{"num_hidden_layers": 8, "hidden_size": 224, "n_experts": 24, "experts_per_token": 2, "d_expert": 192, "d_shared_expert": 192, "hidden_act": "gelu", "moe_layers": [0, 1, 2, 3, 4, 5, 6, 7], "router_score": "softmax", "normalize_top_k": false, "routed_scale": 5.43, "balance_loss": 0.00244, "balance_bias": false, "init_std_router": 0.0232, "lr_router": 0.00105, "num_attention_heads": 4, "num_key_value_heads": 4, "head_dim": 64, "vocab_size": 2048, "norm": "layernorm", "norm_place": "pre", "norm_eps": 1e-06, "positions": "learned", "qk_norm": true, "attn_scale": 0.125, "tie_word_embeddings": true, "parallel_block": true, "init": "uniform", "init_std_qkv": 0.0273, "init_std_o": 0.0, "init_std_up": 0.0273, "init_std_down": 0.0, "optimizer": "soap_variant", "learning_rate": 0.00393, "beta1": 0.95, "beta2": 0.98, "weight_decay": 0.07, "lr_head": 0.00535, "warmup_steps": 50, "schedule": "wsd", "decay_fraction": 1.0, "decay_shape": "square", "final_lr_fraction": 0.1, "batch_tokens": 32768, "max_seq_len": 1024, "doc_mask": true, "train_tokens": 306000000, "max_steps": 9339, "dataset": "wikipedia_en"}
Below are experts of layer 4 (counted from 0) of a mixture-of-experts language model. Rows are named router (the router's row for the expert), up (a neuron's input weights, with its number) and show model dimensions 0-223. Each number is 500 + 25 x the weight over its row's rms, rounded and kept within 0 to 999. Numbers have three digits each.
After each expert's rows: "comes after" lists some tokens at least twice as common just before its tokens as in all text. This comes from a sample of Wikipedia text that the model never trained on. Tokens count by the router's weight.

# expert 4
router:505485523523500487497511474496477565563494506528521480494520490482517515508518487482515519469445484486507488483527539511500469481447487530491534512482528512546474499494496483469507498548471498471490494537540529471513517477488536480468494462490518532489460501510457503482505528496474509475529532510524493518539497508501504513508492464498468507489510485494476500498515524529511518523503546517448496479506483510544520503484433477512505532497465474539500469520516538479463485535529479446532511473495495534493508527456481501544510506497550479506482543470462527521517462499480486467506502508471503528491454504530464503527513440517503500472496532502508469566521491523522446477518
up1:491465458487542531476507513475502509528518467525497521514502486495512473507521475528501483518480504534491456482501471525513463500496490487496520477506499467533482541537444493525505490499442473469552499525489484488489490493515488525487450494453498499531502500495467494536494486500543545480466492499528493537496448473511477520500467532495497544494535486500502521470540492491507525520473523446501525504522533524467501495467500506495508494489540481474522496537486534538481514483534448567490492525475484470516485484511518468483533485564507460453515491504510484551502445481497512481493540478501468533472489487523468474547515509475491510564507467525526504496490526499481483517477
up2:479516470499475522511487474474449504502510497473541507505496511488547515505481518491545511438494483492485547531501536496486520541472479471460554535547511550490551486467514508485509489541524497507511524509513531563474493475460527484452495466469448505482513508510483505541544524512500536496470504465491507499513500510528540486498493463486482478433503472514519476482443496486459485501487482460494474466521501523464521497509496480482480523506480489522468513469495496502529503495504525486506514522486489527486528545501497507502506480475501510491480509528489506498493517460488500517527492501523509479518473507489474530569467487467493513539551503546477506494519497530469492552439
up3:513509519510536449503506491488508482473500488531498512546490459494540469517508476486476491467503485510535510508519467509513482470490517515447486505545526515481463491522496503475534475558523521491512569500512495487501506551511497507510491512483524552524498482483473557513491526534488530553491491474478464528507482476517517514477520453516464513494461487498532477512468514518522498476539528498492481483470530488505462492473467504499528508502506475442527484508504486507496497505484507505492496482512480494511526494473507457485501513505528449528540505572439511437504549531481494511460505519509486533517472503510499498496510505490479496523521482567498492475483483526546437487546
up4:533516529537529503508454490514514496495507526545485482475480538485456491534519470523488479482494512518530485582478483472517497544483506504503498488493499508503543505518483493481537533551472476504465502490539512481504473484484511471471507466494540509520503513493525485499516524505512468464459541446469455501515466474503490476490529513504483476509522493456488511517526528464515494507423505487481525530504503489479521522531489522502530518476505562511490518485498510511475534502522493506501529497514546532541519481458522500438490476518516477472523508515461491499480496531492547487495504481446479499470504507570497475508530461513510493497465536499543457475533504485498464502521
up5:430454462485524469506548445506493525498484506514510488554461463483550513497575433525489540504513504510485505439516482476522526526528492521511528517508521533495514469494515482523469509506515544535484483467478507504529501519493485482530465487479480516460494473507474488467501506472467526521505484512485546517549501506472533486483476503505485526483554453500499491443522515515519504471522452535476490511479520487514495501509509502503520501496494527498500464488485502465521483539520518516489504520485506496492469477518481563513478508501476508511514513512455573476519507526485520500492489505540502519507453508491497465527528499504512459507469489545538509478484499477474495501477
comes after: " the", " of", " a", " and", "-", " to"

# expert 15
router:523488470479472533554490455491499491525504489495500455478511487501528571478497487462468507535501514491530524525533459528513496487495491471520478557537525493530507518523502543472514525466493553501491505493475496460493512541510530538456510407512508522517513527480487443490512510514495515540505495487500505473436513498485509478478509473510504478490479535479457541525498508525496513499497519477430530496473499474589537501497480525493497495469478462494508525452436498508486485516488496492484546491517525484508471477517505516518497522501486498558493517517512515478507478503510483484491516483506490496531515537502506494509499490483522476488483466506520479489511477452478504513485
up0:450533547514502524500498504486449518521451488485542505490475509495459508490493517501553483502462510527513532506554481502494452520509521537520537504505474470538501533506500553496514522473483471449505467511509530497521494465520484517453529521506482494503510506484521531525492505490539459479481492481502478505535577515483480478504498513505490549483521470484498480519489507509557452494480508508521515504543487538457506496446512490532501485441474520464475497486549496516490488515528471491482506476490518504531527505500500479543509506499544537494504490472473520518539503486506448455469504497493510539471481521492495507486473517537523529482507462526511475508474480522453465526511
up1:460517501506472530487438468478459478538452516461498473501485519492481510511489516527475525467498518522508522500496512513471502475493466500461545513508504539495510471525489522472481512501529529478519552489528517530453501472481505533460513460515477535473518454496502532525466484462504484489492506542466508499477507486555485464482533488497517510469497492535519529480494478540522502452513490515475493536448472470538470512480458457497530508512500492456473505488507491501509518511520553503467459528463524454524537517500571482487518525547489532500494494493465495482550534490509482521480520508543512497494511517518509497523499494531476487492518514487473469459508515484485471536503
up2:518484495496493462541512462499534471500476483513516496510528458492544535518515518500507450487500478521477439492498514504484489503499530493520514527508526505526500456531477456469519478485495505509535526510513531555449496429500468517461498470511481494500478458513456484533447470505542539490502509521460449519496518506540477489521510474531497480514535510546483490505497507518506471544537502519519547484483534543519476513466504492494470481443529490494488486532557512505494504522512496495487522484492509489487498536491514518504512426501450452518485482486528511542484513489510501541497486491517519531520482525496516493512532480514488484505501482520461540531516529493536472517463
up3:521506504452486495487498460474522506478553526525502505510487522483524505487511491534477489504474511496481557490438491481505528503516467515509473547496528452504510538497472489504507502505467501533538474502504509461502446464512541465504480509520462496491505506500503501449506517498495484536502525500514477510492495510479506510421500507515446508535491504521474519508547500501531502514479525543462511480528528531484498503522507469461507493485530482536501530462477489490542455496507515449522492530502485519468476455519512548499501528493464496472502515570513490528477529499489463491495468481472478542533509533477526531483444513478538496503474500541491500464460482550485507502525
up4:506491532527553535540540536474544483497527506496444500506514526460463525481495479526493497487497495483487466477513476491481525521468501531471494456515434480508463488473501484505457510501521530542500488495493466488473507493489487510512487538459493474495515487435484546501511477502467503507476486520534518488520528500529504519525527494469464522531518523487516498473476472470520528487474468529521549507495512429525491463501490503501503486467508502519462513471549483536511530504492508490520501454541488478463516490513489539517508514543509505477516578525498469472518507516480508473494521508496482449522499476524513531493548474495473539488499523498453497467466510480499476522515
comes after: "\n", " of", ",", " to", " and", " in"

# expert 13
router:477490474491503487536496509499486479545517507464470516496479449478474471505483484518496492492504505487486502497494462483479473526526553480468508489516512535473538559497522517485484487544501481511488492511528491513475503555526503462494535485507462491528501480516545463490496580507504500482480542510474490487463490511474474491474483497497510529519513505513523552521545505471494535506487506518438508506504471472490461494494540524494464505454494512526514542495446510501496464508519469531458531519504522502487473437526542518511510504502517522464476516511516475507500467533526514485492475502501503552522509513455555485446484527544507484509465513499513567532503505526499505530519
up4:504512496439511518504517504510509495485487489492493579496506518488510525506477523501500464531477450495476466489465430497503528510514531493497553523499475482477548501445484517482490465485509505474472554491521464512542479487473518504545535525481489504508475513544510516538496521459492512498445496551546501475496523509510504500506503528463495481480509530501499509512540522467487467480465548484516478503496492509503457514458497506490422517512501474509494519461497503525509507511518504515517559487502522446521504472531423505527508518479460492493500550499534500531517524512479518530522522494520501486497505481502480507504483495475473490463505488431508511525484487461508507501516
up5:515482511524496506519483495541540498517483527478498487473459523516472502476460528530481513531458516513524526481494452474555532494479487523553560475500484521471497477477542508515458495498471515481491473463500513482492509479484528514466513521518499495530515500470583505472530522477501478512500495481494510505489453517534543523519493525507496524499514530496581484503500494446488546476461482470521503516512499501490506498543481493504496463529501535494478524493520531517513518500501469492524428485513520496494495470524496538495478480510491534491458494468507517452515509509524527528480494509530476536469505552556515480456532511502527485504498496516464500541487547487504490473526
up6:480503513510488507484539527516503465499524506530517459482489523469508526531499504503525504468489500496496497504518505559483550555465505495460489535499475502510532488507455466504491476531502514503537463452508457516480471487463540511474494521544496494523504485492505508509485536476478500476520547494476504535482527484499444507481491469524460452444455482511514526481462465456513480485513490493530479506512504479518475530487489511509509462512538483449500504500519536516474515483465505538511512511470558504473509482512484503512523478485505511513497503531457504525579499517509512491513487472513496537546538491475495480524543469524475526544476494542480491507453489493469494553475
up7:547504496475464517497484512492510509473508501540488475549491507489481482512486471488489504504517464508527493473521526470509492536475500511412460539492530448516532463520507477472530493525530526551535480501497454483536502511488520463513461514535508456526479498470528520508508520516471483508514519489503463478458536460463519539465536496487536500486524479491508532546491465512540533485539512529538519509514484485495502469495476532495532494507494509464520469469470496466495505482508487512538468532488480482524505501502502510510507493528484564476507500546471519493518497541465509455450484500510475475478501475461499518491473482499465535543504463512473526467498484514489470471504
up8:469478481525522551473530507527483528507539511492528514513523488495536502508490488521483511494485459515473499466479535471527512511509544480500525485509489538483510500520488503455532511534476566448508521460488512518463478491511521505526503484510499531463481516548546534490496485525499523475457544509483498546484487487490487516504503514467472480525531481509467473504471535483492517523486485501489498482468470458481502570515491495496480527510514465504477482483513482450531410480497477465495483478508469544493511533474481491498514509526466515481511529501465491520483488566498514476504510465492481520485504500533495494488458476523478447543532523481463493485462499483484539528525
comes after: "\n", ".", " |", "==", ")", "==="

# expert 21
router:518519468502497475527494473525538521457522458477488509504500546491469529508534496528499497480503441505527513467530448522543516528501457548417502492437486479502539498495507502516535504534480513506511513507504504501514514464492529507532511489479466486502496509518507499515517476510494527472518499533505511472474535488520545495479484504479481562484504501488479526484472499478500454522487447523511495508513501514505447531492482469475497548522445549514463510514511501502505490509489516473525483460519507474493523502476526486467477564518443483499481495511467503503496457523497494498506545524489519489477501509510544470475438505506517534528491503426461496494516508507495491501520
up3:464498503530499474508456510510523493544518435492520502522502559519479512486515544455475506497500456514476513494486534485516529499511459523475521474470511515505481539509489481509547499486506497473483469530549501492487434558509529539516514507446497491499483492509450511517464496475462450537486526482493531508506560510568491453486472521519491496506495479479522529485484485535505484499500523478503505510475502532453490500461474461469513491435489515502509546482509492516523487494510476501509495507488540490517497457527526511487498504479464522427505499469497519489512493485486480512501513529488537491491469496492515508538461517513500558513483520466486522502464494506452509520498
up4:479516510501474483488476512550521514443461500542505504497455482522518511516504480565522514483470532530520523530532523458518514498482506561441543475497528511473505491520487511523530533538484514512525509506539504520434493524466535503524486498474497490474488494499536490463469492519463508521505511479486502480501492463491501492477491518520508473523485509508473503448493423517475503526472497505496464494503491467500535508460465502443489492501502549556464529494499514498476490480498537569524480485505526530525516467524529512477527507475492505500522489530513511523536515494490526543492530508453453514507507495488487481468521507531501503487448507525525488495474522487530516506478
up5:506507477515502544518511520492520496476516472491530516547507516452514539512485482510457505496518475479488459479466475511542460461496489496498497517491527493492474492509467508488492499468466507477509516547500478469518480513531518506507474482462480462502477490465506461513502498510503508504501496497521525503535502554470502456475448503491448511528510442497523471477540506513499522471504507513489507515542539508512491462539495502536476509552451528558430516528501511500543528506530498517482537454495522472480491477493550496507468458512499526496504513479518490466523488503528466436542534464524494471490469522522542528507481514486509476505523503481527528483515509514521558527487
up6:483505491518464516473498471538493495483475539495531515450492524514474462519478507493465507494502490520505486548498489495511503541504495503487473532513508480503531487480514548564549531464489496486465505502512573468444483485464502544495524543519524527506522498539508513506497462502491496506511514496484484463463488530497482482488480537488540488501450456532526470494468569515486465525475520517519482515473527471501534526510530463483528503517496489504473518513524527515440524547497481491493455465517455517515518497491503521502482517487508446513507549506511529455485503479530466509479502523505522459468464492483501476480507458494514504517514535518509549500502461515475525513493
up7:556510494512510518531508495498527500536521494467516461467501461529464518478480454506504491522496483527467529567506474509482504549553498509425515533486485497522506501517470505484498481468468498510496545472514496534499548542483491471524528521479497515496516481543526492521518496510516507491502515499507550459515556492516501508469542518479504487472485487480503489556495513455526478481465507509453530519523488478495464470507525458486494465513478484511485488507453504515498502514501502465483521504509491506484446538515499507508520524518468521463501496518518555497449480524484529457535466523462498528532471517549525499519478502487472525483550491468487488485497482533518507493458
comes after: " the", " a", " and", "-", " of", " to"

# expert 6
router:485483531497489495457510476500484499489510508502484513510501523538505478507486523484493513517494470495481503473530568513551456488506512512511530500493474475477457493484475524493491513511476514481475497494512484485534510474509485487471531474550531529525482482489497513468466494493509486472531470518493482503493508487526618529511461509519478493490503510490500500484483497533483525505516472531511522507507511497441474457505475490505537429515570499482483505511541481513487461526480522500492485427500491520499521469501486507528452516515558468502513492478519504498486468497468483487492573570459502459531485508500458505489533500493484497484473498490481493512524475519503510501548
up9:475524473529492526505473474494514472496463471438495497479509485479559526537505546474530484491482496471514442482484503481504555559536498518506482495497524508467505526495497511505510533536514533488467480489488531497470498512470420511478464514503436470488536503518503441514488517502506526497496478473510505493486497481493539509462519493492450511470462532476497500538477470514527444496496519498519520510543517458501524494552490533497511567475481498494450494536554553452499528494503504463497482501513483500510494500479503500514508492500528496502474513498493522527516469544525488546491500489505490487496487536479515501487491472510499487525484517522449520533489472490468514506530
up10:517533470482519534450470502498517499542539469470514520484487509503519475483491500479494491542537518486470490509503472437492553495479519521492517506537487479497435538489483511521522514461540489502533527552529502518590514500503525492517494496525495547517479466474488461499491517523502484491532480447512490505482529492556540553496495518481526507469500478536508491538526501479499504496457517535448482546497523494526495508505482502526495505490510502494504503427519528498486488496504456487471483495487539456471508490503485482480489479454511510521459501570485471504493477514501520495514526518478523507495503467492501497511481485497444477454507504522484523496532496502504495452517
up11:518503507532509526469503509484456533484490464448442538494462471494487492516516518508505446531531482507496514452516503529533529505505538508503530507467527470502503468553487486503494509498468527499501528501518513498505489547476532492481462532521473452495507448483477528496497489506531506430516467473516507485511506456527454507514546514479483502552515480483507524493524470466525522481519530479448503476528525509559486527529488520466491492475485524499502511532492500531505529504477513456479496501486514480522459483520515475507457495563529452514528515494504524477487517470496484489464529495493491505544526523492520532493521524484494528537497455521496518542457485523522489493502
up12:514511510481507505516509556512509526520504487485502525465517484473495526483480455483481501513476507529469439451503501516522475526509513553531518490531469484533524519499485498522435500551508531467542515483505479494535499507528488514524529472496526525497506486485520458512461508502507501515465459515483500478468480503509505473505460502490521503525474531506518507466487461502549521472471491517474521457519455484559522527539534512518499489554559471536512512480486501460529499528548520459454522510503481532489504487554486480508489508541484513489510509531457536484451499487504487488498485514522501506490450490487483511477537499489467518553471511512509499496503528464505446496470
up13:503502476518474511508545463496516498482513485470520499520472516520477485503489483482429480508529509519473477492487503482543497445489487517534476474520488487530517506520504503490484520513507493496471514479489519511500483520522533488496542539469488495504520511516456471506491494475531498541505477486506482526485495502524517545528501482499501461528492479501539532496495487507534536520547460514531453535544465449508477537496463496506494506494509515454537479519471475504544506492521466497517480545524517524596505488516505476458508510527478485460501457531442457536499501509482513505481504526436506499508497485449462537516470475469490535523535506556530495506481496529486487502492
comes after: " |", " ", ";", " (", " 0", "C"

# expert 11
router:523500478469522484458500484522502522514483494473511512484472511449527497499531474518503473481521537491512482488503560508544483579488496494545491537497525527495524485477473484516492507479480478486478514490505493476549503468503510496523473517472491461478460453479548488524561488489469496473510545513468502530539527495497485489510483478488501498501518489484535493514494518525533548487475473497516496491490473512492453538504544508527464502530503479509503466519514505505507512495506477492527537542500497528555520521475462461500526529528489498458490464511533491439465560531491489491487505462514545487515472474474476518555470497482493488526490506490520503460492470438498540493498
up4:539488482463494513490540513538498527494508525468481497503491495522469520509521495482452512454515503487559513488386493503515505506493520508524545513494504507529453475504486501559520525486470510549510513540481490486500524511502497484485506517466549512504526527485502503468494488504482483513501505492476545478514503483547441538526498526475488434506502482502494488487460528479515539466465496533525471523527512486492463508454505541497464541499493455521518500525518522520489524499472483503508507505473512538489508495533503495459496494553460510518525509481490500497500506470535505463513528459469488498504493514482479499526529499522468487504492537496491531485467543514472452546526
up5:468482491453454539515508483515484501535514512511473518518488503501509419488516531474457461500484502513497463493503505523469501485525525555479490493526515532499480493481469523468495463524499517470445492484498518484472510530510523536518497468469510445519467459559485491535534486510528484471541544491514548527477496490512505460487510490489504502471464463521485505501467445514489528470501516517515501489489520535528507492465484535479516513505465525480516533515473491440503508459524524487476482497515504480519510494543523497506514516440469538470486456470486508466499532502491490519510556480465525503550486501543505487503491484507481536500461505522483520475517474484506538495481
up6:504472469533450478505530508518464433468485488538486512470497468474524510468467539495533493504504477485505495480518459507486498521472530509544509489492521511538517511506492510462492520500512481472501525505502528513486522456463508490490513532514514524495531511464544492527459494568528504472497514500511520514493461484508494468552493516508515480508494484423464480518516488476442514509529515489506526488547486489541484485515468500492477530506494503486517510534477486460522528488501481501518515544452510506508541498469494499500529501546535503513464556524466470455520487483517494461539540519508493485532555553541517494513453516481510475509487514521509554510496495532499491489495
up7:481511489488515495493513485499490496513479509511550557494497495462466449517455482485521552485526470491514469537485493523515501473538476481509521499529495522459480508462497467499480500505475503539537508552486574516490513528483527500504511488522507456489489445465538486498547446468527496468499497476478507502485467454481479541509504529519505506473473477506522556500510511446475523524493525460465456475517501492506484533489531521474497520454521516489495535498500530530538469486520515495478481536495481450483461550502531494489508507491509549467516453494501501498518508552536532453512523519501511468490483500522507510497479495545493505500498502555491501476512483500474522501511
up8:521528439492487527513505466457556517456503484497521494475503480507489511507504484531520545513500461532481508494506490487496494531479490495521429510450492470520490459487464517524516528494482447482529503492529524459525458509528521459513474520521504540466497486512510507497479473515507531496537479491464469493478495501508458558510512508554507489509484496459440524479524451511523513487511519462489493478514471489493486491483494508538515473481530528497497464505460504495496501492499459551475460517495552528518515527532512514513555458526504490481493525480475488455490518503497507503541498533470534462531496515538502539478472464510508531490482511483516525489480524528544510524486
comes after: " ", " st", " d", " b", " f", " c"

# expert 22
router:538462522471497494486489502487489468473458478482531518526507472504491506505508539518516542495535467480453493486467512512559526486487551499507559500531505460508465488488485514536511493516504530501466498524530498492476518489476475495500499483506468536549470500507542485525537518490537512490530522505473489496467474498519577495532504526510510508497521518464495520483461479519512453500558486545485523492493463489465440510510485502484501468509525454459465560478550478501509458512529512474486475473485504492509510512496468515543500474554515448472517481467509516493489507511504524484486535508493445458488481487485510482498520519469505474460496495521520499494524489491513528531524
up7:498471492520451486487501517476505522500466518464521507537463493513526475472550509519456486522508547491454499525535481485488479495465509476528482519505505476511480458528478497547496481547501425506494530517519503489474508461473469490484536517520534479509524505520508444480511543519479511475474485498499488458493475450502462454468500533508496505450486478469526536478471499562512525489469509482488547530540496527500495497549476472521489513481526483477461508482496460458483492477491505506538522468490486495505507534487524513483457533491463506494552540503478501504539478466529530491489514525501515495471488476515514521496492501509538470478494513458511511470517480506476460525529
up8:521510520466496505511502492490517492522506467531503512489504487522553532493519448518478476495528477499496493468509426482532479517481507508464473500507518539514514501489539484485472466519470499450483516513499537467506481500509538546488548539466470489564458524500568492486515463454527531517453517478472492472489440494490488482440505498482518463501516491504501565503541496471498521536519499507538495513475494472504476449483487489510516543490503497504515484498482481492544490488488510520524483519469506492516492500459518497507449487512538476464508524491486530493484502522506527522508525478535475533495486462520476461473515484519497527537517521467518478460485523522472528467518
up9:468507520469527546550442482531488516479498508499509508506496481486516503483503494511526545490546457470506471503513465491514502464553528536494464459480485550485518498514494500512526463566472517459519518500505485484513523558482502521487515497475481513496516510507498506482491491520491490463462533488540458545493517502442485477458464561465503486492510505491526546509494509491481558505517506501507474527501477532518480504502433483530499512481511498490512519470511491464482507486498470524483475511504540498539491535548521518472463523525525515473522506473495466468516471487488487480472501470518480501521502495476497472494473462506493552519506494498491525554533543494504456534481
up10:514477536509514537568543526473532482442489512484505517509490484470537471478521513533506506482476469537525505539530503487525507508467549484491500483503495465460491505502555520509522525496477503502505471474552529517511497525466552483454467523487544519467470494466491494497470474490526523549504491486519497495460494451521471510519497515471527486465491487524528548499557486466469461513499508488495501506515529482495496486505510480527451516495507501516530508529511467506488461492516531479511483499472508498470495493503469502507489529502469544436518483509504494543512509487542485476513497480491548479511493488546521548509499507497505517472515502497518549519466550471468545520462
up11:508519508484496518476486508458502504510518466525530537518459474501480514489528504447506443501528534542474441515506544507498509522529497514516495508528516486480478460529482492501533455479499463558524488486500509507491507530536457482514506493525474524532514538510483510494525484491508540495505496453478525529511548507516472500508448500483497518521483480472526478484478451512486482504490504459492538487477524502506474499494524433515534516501553541531493504485487527525469502526493520489512511497508550552479538545493496516469478491519522515508497495501476516484506542497460539470479435504509468527487501529481458480465482503530507536533524529509492484511554476492463489522466
comes after: " 19", " |", ".", "–", " (", ","

# expert 0
router:510511525479493491519488504491530528484468528522468480483495509512495475521510461519507521520496475506475487504524494509511532485478515482513461480483474487471478485447480499492481515502477504488481512522524463525506512480495519475571525507454506547507462471513504478412466483482514481541503473465492494486485497492485508482529536504519499461514461501516503481459512505535495565517496545502489502497491523474506522509474471458495532510526522560523466538472511522505492467495475530515540461577493497506496462513505480494449547482480524515492544467481487519483525489548471527506493486543511523520538517457508475471524553507466479526516482535545472493499506524500490502509490
up9:494474473509460517521480485483498475480535477516452513490538499516495541513497489524499515526484503499470482488484533525485483515474499487508474463483498529508470490558490504472486527532489505492458500582523531554518503452521506491503546471491543530535489466492479503489431490456500499465572524519531483518494466505495470499510504494556474511510483508500484469512511507506487493452545526539534540522558505439480484466537540491509531491455472532512509508486490551511466507488478508516487530482502480456502468503523510490490490478510482512472538501504467493497505498472518491506513507490488469471485473491534525532504511545519483501538500504454480515512548494502485502503489
up10:496521502489485520513496503541525528458461490534490480478469485506507462480506495489510505520508506514456536505533470504551503513484450523508528479495530544475448480481486523471504497489476472500468560525518471543480488494453555518533461521475470515471498484500495530474450492460485576506487470506507513532482460535495442495507528472535512494502511508450435554482472521475512506487497504496502496485478477516525522502491479484511509467495498529528513528500498541479499506463493517504500485546473534464497508529494490500481477503453465517505493508528515521541484499492498471511499492542493502498486515485529505439458566484494524506498504459521495498473515494508478473469483
up11:494495509510495515506424504491557568502535511476519555481518501515498542471516511521493524519511492481495503526459464499523466500485546482491477493464501509491521497494533482499470502534484511531475521536486477471526532474519488508485549492491471530502484528491508485491502505457471515505454489521486460510496495508514503504493464528523483522460511503485512482510504489510516514488488507477485526507515485537548487484509475496506504500557472523499446524470521490501521488488463472521502503523480502535514472538499487515509499471507504509511533541436502495465571508475514484503517448493456532505534445525514493532496477480451482532538496450549504529507460554518489535512470
up12:483501478453526515532526476522539504476508504537534486486465511486506502497482498556482518493543473520533518536475489490456518495508492503474481533492502494522481500531496511518496495539478483479488489507523500518436490464509514536490557527489490492501441545511516514473515501481516459527478520501490505482485454553511522521531518558517497514507477489485534508515489514516509512483495537482463546443501536484479509473523481495482483493474494533491478484435495527539477489488487494501467464479460461534534488557505487508472481471480513486489498561516528471502524532487511510495482468497476485492512466471484520486488498468542514476509496516561502502470494494481446500515566
up13:579508507526504487498501526491471565515480491507487463502492520453520482498537479512512534514521450503509497478495517510465482519516498504527463537483456511514514512460499525452473485518477499509507538491531521488462519535494470484573489480506544506489463497484458496453524482479504491517477494513478473493473483515513470459508544509533464523525473516498508428480463507532540488548495510519529546527483506499500517481502457457551514528533495530490500527492546464525493491470478461507490511542510523507512485502497440476440505498492481474512526494519497503488515472513502537468489506512509495469510509504498489523489512449536485499511494511478514508448529511505484504474514
comes after: "'", " the", " |", "-", " \"", "|"

# expert 7
router:466486512468508478509545493471550513558442476526504522479506540530501531496493505507503508492489527506492524484463525492554517541537528550475513510524454489522450477489509481536522474481509527476527483469518518544491513478506492479443477504513508465477476533497502463461455493506463515466523496523542479503537499483522475516481458485495546509480482493504492449497509472533504469505504503457501510524492508514537488504528459482494550484507476533509498501523465532497506482498477476512484484529488501485496463537509487545465473483526475496477480461512533505442504504527488500484501516515464472460539530513463510503496523528534518499494518498456545487493497546493486484520535
up0:522514521481483501548489536490511542505483460515472461509516550539479459500499471497475489478544503476537504471532520501504506499534498520496500461472482523462498524477472489501504513516458538484505488505516488527435518487490480469508488491469489504517543486519482509510521509508470467496509502493516480530478425477474481524469460505501468454446535478500508511495505517515515502455469503492490444470502476538509495512546486544556501509527540478482511499457524528497531545438517503502494497524520513473506471538483533485499468493532508543483510540489528510507493516479539496488524508504534481529522528525495532494501484505533472539463512534450521533491506474486523491468482
up1:490486491478517550524476518508517500528477502475507484517516492512522516493494514527486527448515481505525487432485471504515455531493501509501522467479492502534488466451520472470534480529513472501431483512511481472495475489476475498480477504501471476508464500469489508522521468449485489561473478464466505521497493524534490535504492471494513458533502484511540487511464509476412466526511510441489491511510556492509520495548497529487535468505498503488516532506457524496511481506514497504505559484500475480499511493530561501479520511491484523517520498518486542463540522517485481538540493540497514537538485492506500487480513490530472497511517500526483516420502484504494487495480
up2:475514508482488529522543500506520491468500492509479506469519475535559513505510513516516480508461512520492497524465484498498484563491501545440518506512431539531509456524510490520503481495534490492483469521489542492483544483481516484528511488540516509493405499484479510491503502518454487537505547525490484493551457511525502495481489530503528510455496482481472480521509490468481471493514488493478494470498463496447526515558512511445498477538505501476513505484441490460478535488486495485483512524496466473530539496510468494476467491510514562536463504507466510494521511498480494495538481486497533485498469532500486491440497521489512475503545491524490518528518516495513492507518
up3:467465512482512496457483487474544469564528494531498541492529474524548495498484499526536490485527520520509530494535466548444517512521529506509480526515502494499497505478492487476497480522497493518491530505495520478408531519464516499492473510460522469499489489503531503475542490502536548435489504474477473469513499461502457539531512505534534483474496495500524531490457481524504533485513499486485479507519452540469511490516500494534508480519534479529498487508510493490490474476490477532468520507457474536530509487485503522485533522500523517464516511507510473554487496520497486500557524532519539498524506492515490505481495550519500493452523551496466537470526490510473482515486
up4:470486526478495449517501501524534487520475511484544483499479471512533507534510471500508514482526514512448529527513456488510492492506496480550507476520553508507486475569465476481542502544536485523538499451537501490450513531500470507490478480517481474456496507489492471490562500545516460497534489509498474470503493473499477501488522490504476466507516525520494488491520461504473481452528510493485534513481488512524425460523503502479517446506492498518504471497547505520518471523501501483493485516498478487521456474527514475480529497544473499496514452542483556501508496493486495504528435516478494524494499491529474460511545486503486507487521539479467489513483469509468524533487
comes after: " a", " the", " A", " his", " and", "ly"

# expert 20
router:535521481552492510483470494517506463499506509496480503498485511560481485489508467482420550551509508503475504474511505512503483460509513486537516491487513492488468505543463502475474513493496493496511516501448488505505489496485512513470463528458516480489505524501476517487547473540506504489527516503513505489478510488501509483514505523481524492492500492496484473504521500508468453488456527503504481475495509520478584501505524478509511511441486524504509484484465530457474530509516519509513493521500469517505537479559546482551503473532560525528514450517459489524493550499522486520505499480484469464590503521544515519508506444515506504483481464520493495496480468532531494502474
up7:501469492480496486549536538481521515516519495492494470508505538533450480478499485479517495511435506469483484499476497512489484543476525504496499514473521526505559517524447525522500510473462515510477538500492503489500484512485542498526478478451500512513495522530516511537492513474457494520462508505515517508540500501499500506508489566485511516530491493546518528484503468485486518503461495488544478520521527533449481519517517491519439515562487548505492531505504461499522568520478504519491491465497555501499501490546531487498452487478461560523505518482501497470455491496476470502500473488477497534539480478480529488511494464481491483545475496473535485465458519519519517506481
up8:554483538546525533482507470511488482451497512467531526543526488536522461487518533528433453484491522526515532513499502475489482444532492494531486537490510474502502489523444487464464486482491529513521497513487494516485513491482505490457480482503507508492492493472499490533504484530522531477488519430529484492437557499465478471527473521486470493541483481501506519479497464471457526515484479482489523542509467500503515535498502460565465514540520515494504486494526515468485482470476484522541522468506520470532514513513500510499539498515474475508527526508538462490496470506512499503483502487508543485517479537495509511496523510504540539498474525506525486508442495474538497504500
up9:522500495460500514523451547485511505491551517491530527528501479524512523513486520507471506481525508536522528492475493528508494539485540514492499503477498505482535522560478526515504464553503491479554489532481481511486482519505489550442469495476510471474486525503473511462457502487498513507521481489527447491517527504501480516479502513507466465526519531508471536480537467495522528455468521532536503472526486530525490469521472445481516525500500532497484514519481532486492515482518474532513469498471523496512495486491500536483522477487445443477513464458469508515526491505479489498514514447490538503538505478472494506496496515488492520561501455537466551462476459530501486509500
up10:497509490515470538511488520468522514523563514498513531459471497479474533509482527462529464486530529474533496543525491472487527475519515476490515496516531490435478519507484512488527512449504475505510508525489529473490496557517540486458485527487472498510489508478526502501512469536557446495477506513506537510519480480515484477459487506513476459532524511516529514518521456442489465506525552475492459504488530475539514463515513529493488535472518483525478502496503470512529480522522513525490438486461512467508539543524516477501498497481554461485537500472539491458505515511512481484521469489505473507468514504502520462522490483482491477546525493532472483500535503497472511492509
up11:486527527516490491478511495523490521507542501492509504486479503496479514500490467495472529508490505505523474499452515498475523504472488518480509495477498534518514494483472454493508493504527487505477567475525529477473488473533488510493496473535505482497493454513532587518479515522485489493507483530445478513495523459482538500478506474538560500505522490484510476531485496530519477492519545482491465478462522504550477526502501514500456487423525509506493494509457507468475512465493489559484506467507497481509516492479504493477497534549473494454495490500481474510468479483474472491519523505490496501503503559498564482536503470576558519491507518487524477494540514477470495479556
comes after: "s", "ed", ",", "ing", "ation", "ment"